Experts of a small language model.
Experts: 4 picks a token, a softmax router.
Training: a variant of Adam for the experts, 361M tokens.
Below are experts of layer 4 (counted from 0) of a mixture-of-experts language model. Rows are named up (a neuron's input weights, with its number) and show model dimensions 128-255. Each number is 50 + 15 x the weight over its row's rms, rounded and kept within 0 to 99.
Before each expert's rows: "gets" lists some tokens that make up at least twice as much of what it gets as of all text. This comes from a sample of Wikipedia text that the model never trained on. Tokens count by the router's weight.

# expert 42
gets: " and", " to", " of", " as", " from", " or"
up0:22 46 45 44 53 63 46 48 41 61 49 77 59 64 39 54 34 45 49 88 56 72 61 48 47 84 46 78 64 33 50 53 50 08 43 99 52 40 30 67 43 60 50 45 34 41 61 43 50 62 21 54 42 51 64 45 60 49 67 47 51 64 19 38 70 41 53 45 55 47 43 50 44 32 50 50 61 34 61 38 43 45 30 58 75 29 90 82 60 49 67 41 56 15 60 49 66 33 72 56 57 18 65 68 52 49 46 59 51 23 73 28 40 34 22 44 49 66 55 46 44 44 74 41 53 54 54 59
up1:54 58 35 43 56 53 47 32 38 52 52 65 79 27 71 47 57 75 51 55 57 57 66 44 52 53 75 35 49 47 52 45 74 57 52 43 61 47 86 43 54 59 50 63 65 57 51 69 49 63 79 39 24 52 78 38 44 32 63 64 69 49 62 29 34 53 50 37 71 64 31 92 62 54 53 50 41 44 44 55 71 44 57 54 92 23 49 62 51 66 42 64 49 48 48 47 19 42 56 52 67 27 51 38 52 57 45 39 44 37 61 38 32 56 42 49 24 45 61 22 48 58 54 58 21 53 56 56

# expert 61
gets: "\n", " |", " ", " (", "3", ")"
up0:35 43 25 64 42 47 53 65 37 41 33 47 66 81 35 39 51 54 46 65 39 51 83 39 48 31 55 40 45 29 47 70 64 59 68 26 61 43 48 40 59 33 15 59 26 31 62 49 70 44 44 45 34 57 32 54 34 37 37 83 55 65 45 59 62 59 25 00 43 49 51 37 63 23 36 46 55 66 46 34 34 37 49 70 51 63 55 51 74 38 86 41 47 54 46 47 56 68 32 43 62 56 42 33 48 52 61 46 43 72 38 52 72 58 44 39 47 56 23 25 64 54 47 52 63 53 46 48
up1:41 56 06 53 43 60 43 32 39 50 53 50 35 49 53 59 48 66 57 60 55 48 44 08 29 47 78 46 65 55 44 37 54 71 53 67 23 54 86 48 45 72 64 38 62 59 72 52 46 48 46 52 54 44 60 54 51 62 37 73 51 68 58 40 37 54 49 70 53 61 60 99 21 19 47 46 63 50 35 51 43 68 49 55 42 35 64 26 34 31 33 63 60 54 50 50 71 52 64 79 67 43 33 44 59 32 62 65 34 47 47 58 84 53 06 41 75 31 45 47 53 30 57 35 57 36 36 38

# expert 2
gets: "\n", " |", ";", " —", ")", " +"
up0:44 65 60 70 59 66 50 34 47 64 44 56 74 43 62 65 40 52 61 30 40 44 53 57 60 32 54 66 37 42 62 62 65 46 58 38 65 44 56 58 42 59 58 40 67 59 54 32 46 80 39 64 27 54 57 75 52 71 68 43 32 51 55 53 52 54 54 37 45 49 42 55 14 92 69 51 52 66 01 70 49 43 31 61 50 26 38 80 51 45 48 84 66 58 37 50 45 51 43 54 39 64 26 38 68 86 54 44 91 52 53 45 52 30 57 56 57 54 41 61 39 54 50 90 71 24 44 19
up1:50 43 57 46 79 34 62 56 67 60 67 61 49 18 13 60 56 48 48 20 34 54 62 48 51 18 69 78 48 49 60 32 37 67 50 64 44 58 50 32 45 54 52 46 60 34 32 69 45 48 44 35 51 53 57 49 31 73 69 55 62 19 35 47 26 62 34 63 40 46 51 56 28 54 47 49 58 48 38 55 84 77 30 40 59 58 48 68 25 52 54 82 42 60 64 65 54 29 55 58 50 35 64 18 53 43 37 64 54 49 45 40 42 62 63 51 44 23 54 25 49 54 43 29 48 45 54 37

# expert 32
gets: "-", "'", "–", "/", ")", " –"
up0:40 53 29 53 85 51 62 68 52 40 28 53 50 64 61 62 70 57 56 42 48 56 50 27 50 68 58 63 44 52 45 44 53 61 54 53 61 49 59 60 53 81 43 41 54 79 60 40 52 59 28 30 61 52 65 34 79 69 74 63 50 46 28 62 46 51 57 45 41 59 42 44 15 61 38 51 47 77 48 34 55 70 44 42 57 33 44 38 56 45 43 28 43 57 55 53 33 47 46 56 43 73 68 11 51 55 37 62 51 58 58 36 57 82 43 44 33 40 37 45 25 31 48 93 51 34 62 42
up1:53 67 62 46 30 44 44 38 45 31 65 70 37 38 69 63 48 65 43 41 46 41 33 32 46 69 34 56 51 25 46 54 57 32 49 86 37 21 61 56 62 39 07 62 76 22 69 52 48 71 28 64 17 44 56 58 30 23 53 64 39 66 68 45 50 60 42 57 65 08 30 69 47 69 47 37 75 58 21 55 57 47 58 86 63 33 79 32 47 39 45 76 58 74 49 57 84 48 60 80 58 51 64 56 56 49 59 56 43 45 67 31 48 36 24 48 43 56 60 45 34 20 76 46 43 31 63 44

# expert 27
gets: "1", "2", " ", "3", "4", "5"
up0:39 60 60 47 65 33 54 46 50 36 63 49 51 66 62 83 61 75 59 30 39 44 47 34 87 73 66 35 73 54 48 64 69 56 03 38 35 52 53 49 52 39 51 41 53 55 39 41 76 44 34 49 49 18 63 22 65 50 33 35 68 53 47 51 53 57 34 71 55 41 55 30 58 74 48 44 48 47 47 29 48 58 52 68 50 15 59 39 42 45 30 42 55 66 48 93 43 37 38 46 52 30 67 57 46 41 49 49 88 52 53 37 52 51 40 43 51 54 48 50 46 34 75 46 58 54 56 58
up1:10 36 54 44 79 34 63 49 48 30 53 56 49 33 17 58 57 56 57 67 42 44 43 35 62 31 66 70 30 32 33 38 43 59 35 52 36 34 46 53 48 50 54 46 61 52 35 33 61 46 45 52 54 46 40 26 61 60 45 68 71 38 53 50 53 61 59 44 36 40 38 47 29 44 43 43 35 58 45 62 56 77 41 59 72 19 50 56 31 49 50 60 41 55 67 88 59 38 70 76 67 27 39 59 42 60 52 49 65 68 45 50 61 60 40 27 40 29 33 48 20 62 58 69 70 23 82 76

# expert 22
gets: ":", "-", "3", " (", "2", "4"
up2:48 55 28 49 68 47 54 54 19 42 50 47 71 54 63 62 76 74 44 39 51 50 34 52 48 33 50 45 30 45 25 52 42 76 69 37 36 61 54 44 53 46 34 73 63 52 39 57 40 51 54 38 41 54 63 36 63 40 48 29 52 59 45 81 41 31 41 34 40 48 52 50 47 48 43 41 47 60 69 48 38 04 47 35 67 57 64 44 96 50 41 26 61 87 59 52 62 52 49 38 53 70 55 38 70 64 49 82 52 48 26 61 32 28 42 42 70 64 48 33 65 45 40 45 41 67 50 08
up3:56 76 49 41 73 55 70 48 49 57 49 73 49 41 10 64 48 49 49 48 61 41 64 52 65 64 36 74 41 50 63 52 28 61 38 53 49 42 58 49 57 49 36 47 49 34 39 61 40 40 56 54 58 47 33 27 70 42 59 57 38 46 41 52 53 48 44 29 36 47 47 56 35 47 51 50 73 45 61 27 45 65 29 37 40 47 12 42 48 18 46 48 57 51 67 73 58 62 33 84 67 74 63 44 56 33 45 58 85 52 52 60 65 48 58 51 67 43 49 55 19 17 58 48 33 45 68 42

# expert 56
gets: "1", "9", "0", "2", " ", "8"
up0:51 48 43 38 51 63 55 46 39 51 69 78 58 41 54 81 65 82 30 23 61 57 65 56 76 69 44 49 29 65 50 59 53 46 60 67 16 59 37 40 64 17 64 54 68 11 56 67 41 60 39 65 33 33 34 45 31 46 43 69 48 53 52 39 73 43 60 35 61 31 37 65 45 52 45 42 70 58 27 52 56 40 37 45 48 44 88 42 67 60 38 63 53 86 88 41 42 84 66 41 94 35 61 44 65 61 57 56 59 25 69 27 35 26 29 36 53 70 39 55 41 33 70 33 46 57 48 44
up1:24 34 63 89 55 66 48 39 38 47 39 65 49 56 48 49 89 47 69 53 53 59 66 32 63 79 30 40 50 53 39 39 60 56 75 56 11 33 62 35 55 66 61 41 69 62 38 37 71 47 53 47 34 66 70 49 24 52 52 46 55 44 24 43 53 37 53 31 44 61 43 63 60 25 60 59 34 43 48 66 46 32 33 65 60 44 44 58 60 59 49 56 54 21 57 67 56 39 62 56 59 48 35 49 64 66 63 35 21 59 50 28 47 71 82 49 56 73 56 46 54 51 52 46 69 31 52 58

# expert 24
gets: " the", "s", " his", " a", " her", " =="
up0:63 67 49 74 72 67 67 63 54 30 56 54 60 45 62 25 60 20 36 55 53 49 55 55 37 58 39 69 67 40 60 75 60 61 35 53 55 47 34 56 52 40 49 61 47 30 48 33 42 65 44 50 02 59 28 73 45 67 29 34 61 42 52 18 50 35 60 26 70 54 54 41 20 46 59 44 27 64 39 50 64 35 42 06 52 12 77 47 52 50 29 33 25 60 69 71 47 85 21 61 36 56 82 39 28 35 41 52 42 60 64 25 45 27 71 35 56 64 49 34 53 50 55 81 31 32 39 38
up1:28 28 43 42 42 65 63 31 64 67 51 45 75 67 55 44 43 45 50 45 60 75 53 37 72 24 54 59 63 44 33 59 59 40 44 52 46 65 40 69 56 30 46 34 55 54 17 74 46 63 75 35 31 25 32 36 57 67 69 43 61 33 40 59 57 88 29 15 75 61 34 48 59 54 55 59 39 70 26 68 57 54 62 41 39 69 59 57 57 74 50 63 50 49 81 40 26 30 40 46 78 21 45 57 35 54 18 51 66 24 38 39 43 70 66 32 41 35 42 57 52 39 46 25 44 49 38 53

# expert 49
gets: "2", "1", "6", "3", "5", "4"
up0:35 70 33 70 40 51 38 14 45 54 54 23 60 62 78 45 70 56 89 54 55 57 63 31 78 75 58 52 29 30 61 54 63 52 61 33 80 37 45 42 41 64 35 47 48 65 27 50 52 56 67 24 47 41 61 48 53 53 50 49 59 58 43 58 86 34 56 49 62 56 21 53 30 38 58 61 35 43 62 45 37 45 58 50 47 34 60 36 48 45 47 30 16 77 62 51 39 51 54 45 64 37 36 33 74 96 44 49 79 62 43 31 15 61 52 38 60 27 27 70 43 37 30 50 35 30 50 15
up1:43 50 31 72 51 49 64 30 47 83 47 31 52 60 67 15 54 60 36 48 46 44 72 60 55 21 84 60 39 40 54 49 59 56 40 59 66 37 73 28 71 24 60 49 77 48 79 43 48 42 69 31 48 51 44 48 51 77 65 58 60 61 57 55 14 42 62 47 55 48 75 39 67 39 24 30 44 38 28 53 24 28 35 62 66 23 48 45 60 83 47 21 30 42 57 81 33 56 53 46 66 26 00 25 50 56 53 59 57 44 51 61 60 56 18 54 58 46 46 35 55 52 44 76 54 34 41 41

# expert 9
gets: ":", "0", "\n", ",", ")", "5"
up2:38 74 41 33 71 44 69 53 72 51 62 44 60 65 36 49 55 60 29 48 38 48 47 36 38 45 46 64 38 39 46 52 58 66 60 62 27 34 58 61 42 59 39 51 44 40 38 61 63 54 56 13 25 56 69 49 43 47 31 58 52 66 26 43 69 62 07 39 27 70 56 54 67 37 44 75 53 55 25 51 24 73 36 37 46 45 65 61 10 48 65 67 60 51 65 68 41 61 46 45 55 49 68 37 66 14 79 32 65 26 40 55 37 58 31 32 53 51 21 48 50 52 55 61 58 67 51 56
up3:57 49 33 70 59 30 24 42 45 56 31 44 63 64 21 45 79 34 47 48 55 53 49 43 66 34 64 32 50 48 58 64 39 43 67 69 82 31 61 54 40 29 42 56 52 59 63 59 41 31 74 26 57 45 58 54 57 77 53 60 47 73 60 36 38 49 34 52 04 31 48 35 39 49 56 51 79 62 70 53 54 48 59 68 43 74 84 61 47 34 27 51 13 52 50 35 43 57 39 73 75 48 21 37 51 56 46 68 40 46 32 57 46 65 51 58 46 52 68 72 40 78 43 34 31 38 31 56

# expert 5
gets: "9", "0", "7", "8", "|", "6"
up0:73 42 44 67 45 59 57 41 49 61 37 65 38 55 33 12 53 41 55 58 50 41 58 47 46 34 75 58 59 56 69 00 48 54 39 80 34 61 47 67 44 50 70 43 51 47 58 42 56 54 55 44 54 56 36 60 56 49 44 41 64 56 35 83 67 60 23 45 37 56 35 53 79 56 46 41 36 19 59 71 58 57 66 55 35 40 32 40 49 42 54 39 43 45 50 49 47 73 57 60 76 47 59 26 43 65 54 18 74 57 26 52 44 49 42 33 83 40 46 47 58 61 23 74 34 66 69 56
up1:54 26 50 40 59 42 47 49 35 35 51 57 39 14 66 33 51 39 46 60 84 18 33 24 44 19 39 50 25 59 57 33 57 83 24 47 37 63 58 51 49 11 57 45 36 57 62 56 68 54 56 39 57 10 72 44 31 66 44 66 48 56 27 30 39 32 64 47 24 62 35 62 32 46 61 45 67 45 24 65 59 70 32 54 82 22 55 66 34 57 46 83 27 65 64 38 73 34 62 72 71 28 58 46 67 60 50 48 61 54 57 45 44 67 47 44 66 61 53 49 49 52 34 21 59 75 57 66

# expert 55
gets: ";", ")", "%", "\"", "3", " ·"
up0:55 59 53 39 57 46 26 16 37 56 55 61 58 46 68 19 60 81 81 32 45 66 55 26 84 34 88 50 25 48 36 54 55 45 71 29 53 43 33 53 46 65 63 55 55 60 62 72 64 34 37 34 67 65 51 69 44 24 53 25 47 52 60 46 61 52 67 52 54 37 42 55 52 35 35 45 55 39 50 53 32 37 36 74 63 49 70 26 53 59 19 42 61 59 64 58 45 76 68 43 44 50 37 39 56 60 56 53 52 36 55 66 64 53 23 27 60 58 60 29 68 43 21 47 31 31 56 44
up1:43 56 50 47 68 43 48 46 21 62 58 79 87 18 36 49 40 14 56 27 53 56 43 47 85 51 53 64 51 35 64 71 89 55 57 55 49 34 49 37 50 24 77 50 77 51 34 56 46 56 46 59 41 77 47 37 55 65 26 32 70 52 26 45 53 61 80 56 42 51 31 49 32 64 53 25 42 57 26 37 47 43 00 59 67 29 51 31 14 47 82 67 53 56 56 56 67 44 63 64 51 54 32 54 37 67 44 63 55 54 40 63 44 19 40 35 53 70 49 64 60 53 54 65 42 40 61 56

# expert 41
gets: " The", " the", "The", "s", " It", " He"
up0:39 23 37 46 64 33 41 57 50 53 64 73 76 34 38 40 61 49 31 36 50 51 40 57 95 56 36 26 66 70 49 60 76 92 44 33 83 36 64 54 65 64 40 54 69 43 31 52 39 50 39 60 37 45 33 16 45 49 63 51 47 65 51 64 36 37 60 46 51 64 67 61 42 57 57 20 61 65 46 79 36 45 43 45 64 69 28 61 47 38 28 59 50 44 39 34 35 49 52 36 38 60 24 42 50 60 62 46 33 24 39 28 69 68 58 63 57 42 17 72 35 59 58 60 64 33 26 57
up1:67 57 65 29 52 55 48 28 46 54 74 68 55 74 23 53 53 45 48 66 48 58 65 50 79 61 49 45 61 17 40 69 54 46 57 81 26 52 58 46 57 40 62 53 37 51 74 47 53 34 41 37 58 50 41 58 52 47 54 74 55 63 55 14 65 43 52 54 30 57 65 56 52 31 29 36 75 62 47 75 56 54 52 41 56 22 49 52 33 37 51 59 46 54 79 57 50 61 50 51 69 31 44 46 70 46 46 47 49 29 66 29 10 48 82 34 66 35 52 29 41 30 68 75 35 24 55 64

# expert 16
gets: "9", "0", "1", "2", "8", "6"
up12:26 30 41 51 58 44 16 55 46 56 55 53 33 45 31 41 35 45 43 69 28 49 55 61 54 39 41 59 57 44 51 58 60 47 54 43 58 37 62 60 55 51 49 45 46 38 39 32 57 15 52 51 53 32 50 46 74 34 36 60 46 61 52 73 41 45 34 55 44 39 41 37 56 65 19 46 67 08 57 09 69 60 74 48 66 24 38 48 77 49 58 23 30 65 66 76 37 84 56 48 58 31 25 68 29 53 43 38 75 44 38 47 42 33 56 28 22 56 32 60 35 57 44 40 43 73 93 56
up13:30 17 65 33 55 31 26 61 29 05 63 64 65 49 45 68 70 75 60 47 75 36 59 51 75 62 43 61 58 49 52 42 75 56 64 49 41 78 47 46 71 56 47 61 58 35 53 54 72 52 28 18 41 57 50 53 36 34 50 49 39 47 40 52 68 60 66 39 44 30 39 59 56 62 38 20 74 58 52 59 65 29 43 42 73 61 53 79 93 51 31 54 58 58 63 64 35 64 45 61 56 40 62 52 31 59 55 63 51 28 37 63 39 47 50 31 60 60 44 41 43 49 57 58 56 69 48 47

# expert 23
gets: " a", " the", " one", " an", " first", " new"
up0:63 35 92 56 45 75 51 39 33 42 52 40 56 44 49 39 69 67 42 64 57 39 39 45 63 50 51 83 15 47 37 75 66 57 33 55 39 36 46 52 33 36 48 70 64 69 67 70 67 40 64 41 53 39 57 72 47 33 34 63 46 59 23 58 27 47 59 36 45 44 51 74 43 58 37 28 37 59 23 41 55 34 38 52 76 40 64 57 61 34 50 75 71 40 60 72 34 64 48 55 40 44 42 18 45 48 34 34 32 43 67 47 42 58 60 82 48 34 71 57 39 70 69 60 15 64 39 43
up1:55 88 53 41 69 67 59 38 53 21 79 55 73 51 56 29 51 48 69 54 45 52 37 30 59 39 51 52 70 66 33 50 58 42 45 44 50 25 58 19 42 56 59 48 47 45 58 41 49 47 50 42 44 58 47 58 60 47 58 67 45 53 27 26 40 49 53 22 61 54 37 53 33 37 06 59 42 68 43 49 47 57 30 52 53 76 40 38 55 51 48 36 58 71 62 43 33 61 34 66 62 55 76 39 71 48 05 53 26 40 66 55 46 58 61 57 84 72 23 21 29 50 58 81 54 50 56 48

# expert 53
gets: " by", " with", " for", " at", " of", " from"
up0:55 39 52 61 46 70 75 14 34 53 64 42 51 19 24 56 40 48 46 51 43 60 69 84 73 79 56 41 53 62 91 69 52 50 68 24 84 26 52 41 52 53 43 41 46 27 43 58 53 56 22 50 57 38 56 30 57 44 52 47 44 51 50 37 44 44 34 55 71 11 35 39 69 51 61 46 63 59 39 43 65 46 51 35 42 51 54 50 53 40 65 44 78 59 37 92 56 89 51 40 19 60 48 32 24 75 64 43 84 09 47 46 51 30 20 53 35 68 69 39 56 65 51 69 41 61 56 83
up1:50 32 45 35 47 37 67 73 59 38 46 45 25 38 34 50 65 79 50 35 60 57 39 58 62 47 51 54 42 36 71 51 55 70 32 55 28 57 57 42 47 50 56 38 48 52 59 41 60 61 55 60 38 44 75 46 41 72 46 21 45 33 28 46 66 47 89 42 42 80 69 49 42 60 63 41 49 43 42 45 36 72 50 71 41 35 63 50 52 45 53 81 36 58 41 40 38 60 59 60 38 30 58 53 31 59 54 53 15 44 49 59 39 19 37 49 35 59 51 27 39 53 43 54 64 57 53 36

# expert 17
gets: "\n", " |", "==", "|", " \"", "==="
up0:45 20 48 12 67 84 80 50 50 68 53 64 36 44 28 55 69 63 61 58 46 61 53 62 64 32 62 33 45 45 33 44 47 43 58 59 43 59 44 54 35 46 78 36 46 53 11 82 54 54 42 41 65 58 55 80 63 73 68 38 49 55 59 57 31 63 35 43 70 28 32 61 26 70 61 69 66 38 33 35 43 46 21 44 50 33 71 51 38 12 50 69 28 53 49 60 35 45 40 38 54 27 61 51 37 37 12 71 65 56 33 31 43 66 46 53 56 53 42 45 44 40 71 30 33 67 62 35
up1:65 28 57 36 46 87 57 72 29 59 76 73 45 41 51 59 78 46 80 38 46 18 79 61 61 64 25 30 28 48 39 52 51 25 39 76 38 50 54 58 52 26 70 49 23 26 47 62 65 62 51 46 66 54 41 51 44 58 41 51 34 40 53 43 35 70 55 66 55 39 28 74 27 60 39 58 49 57 48 47 55 66 49 32 52 71 80 96 43 61 42 99 48 65 70 52 72 35 35 47 66 56 74 48 73 49 28 59 23 34 51 23 32 46 29 30 56 57 63 55 47 50 68 65 26 32 47 46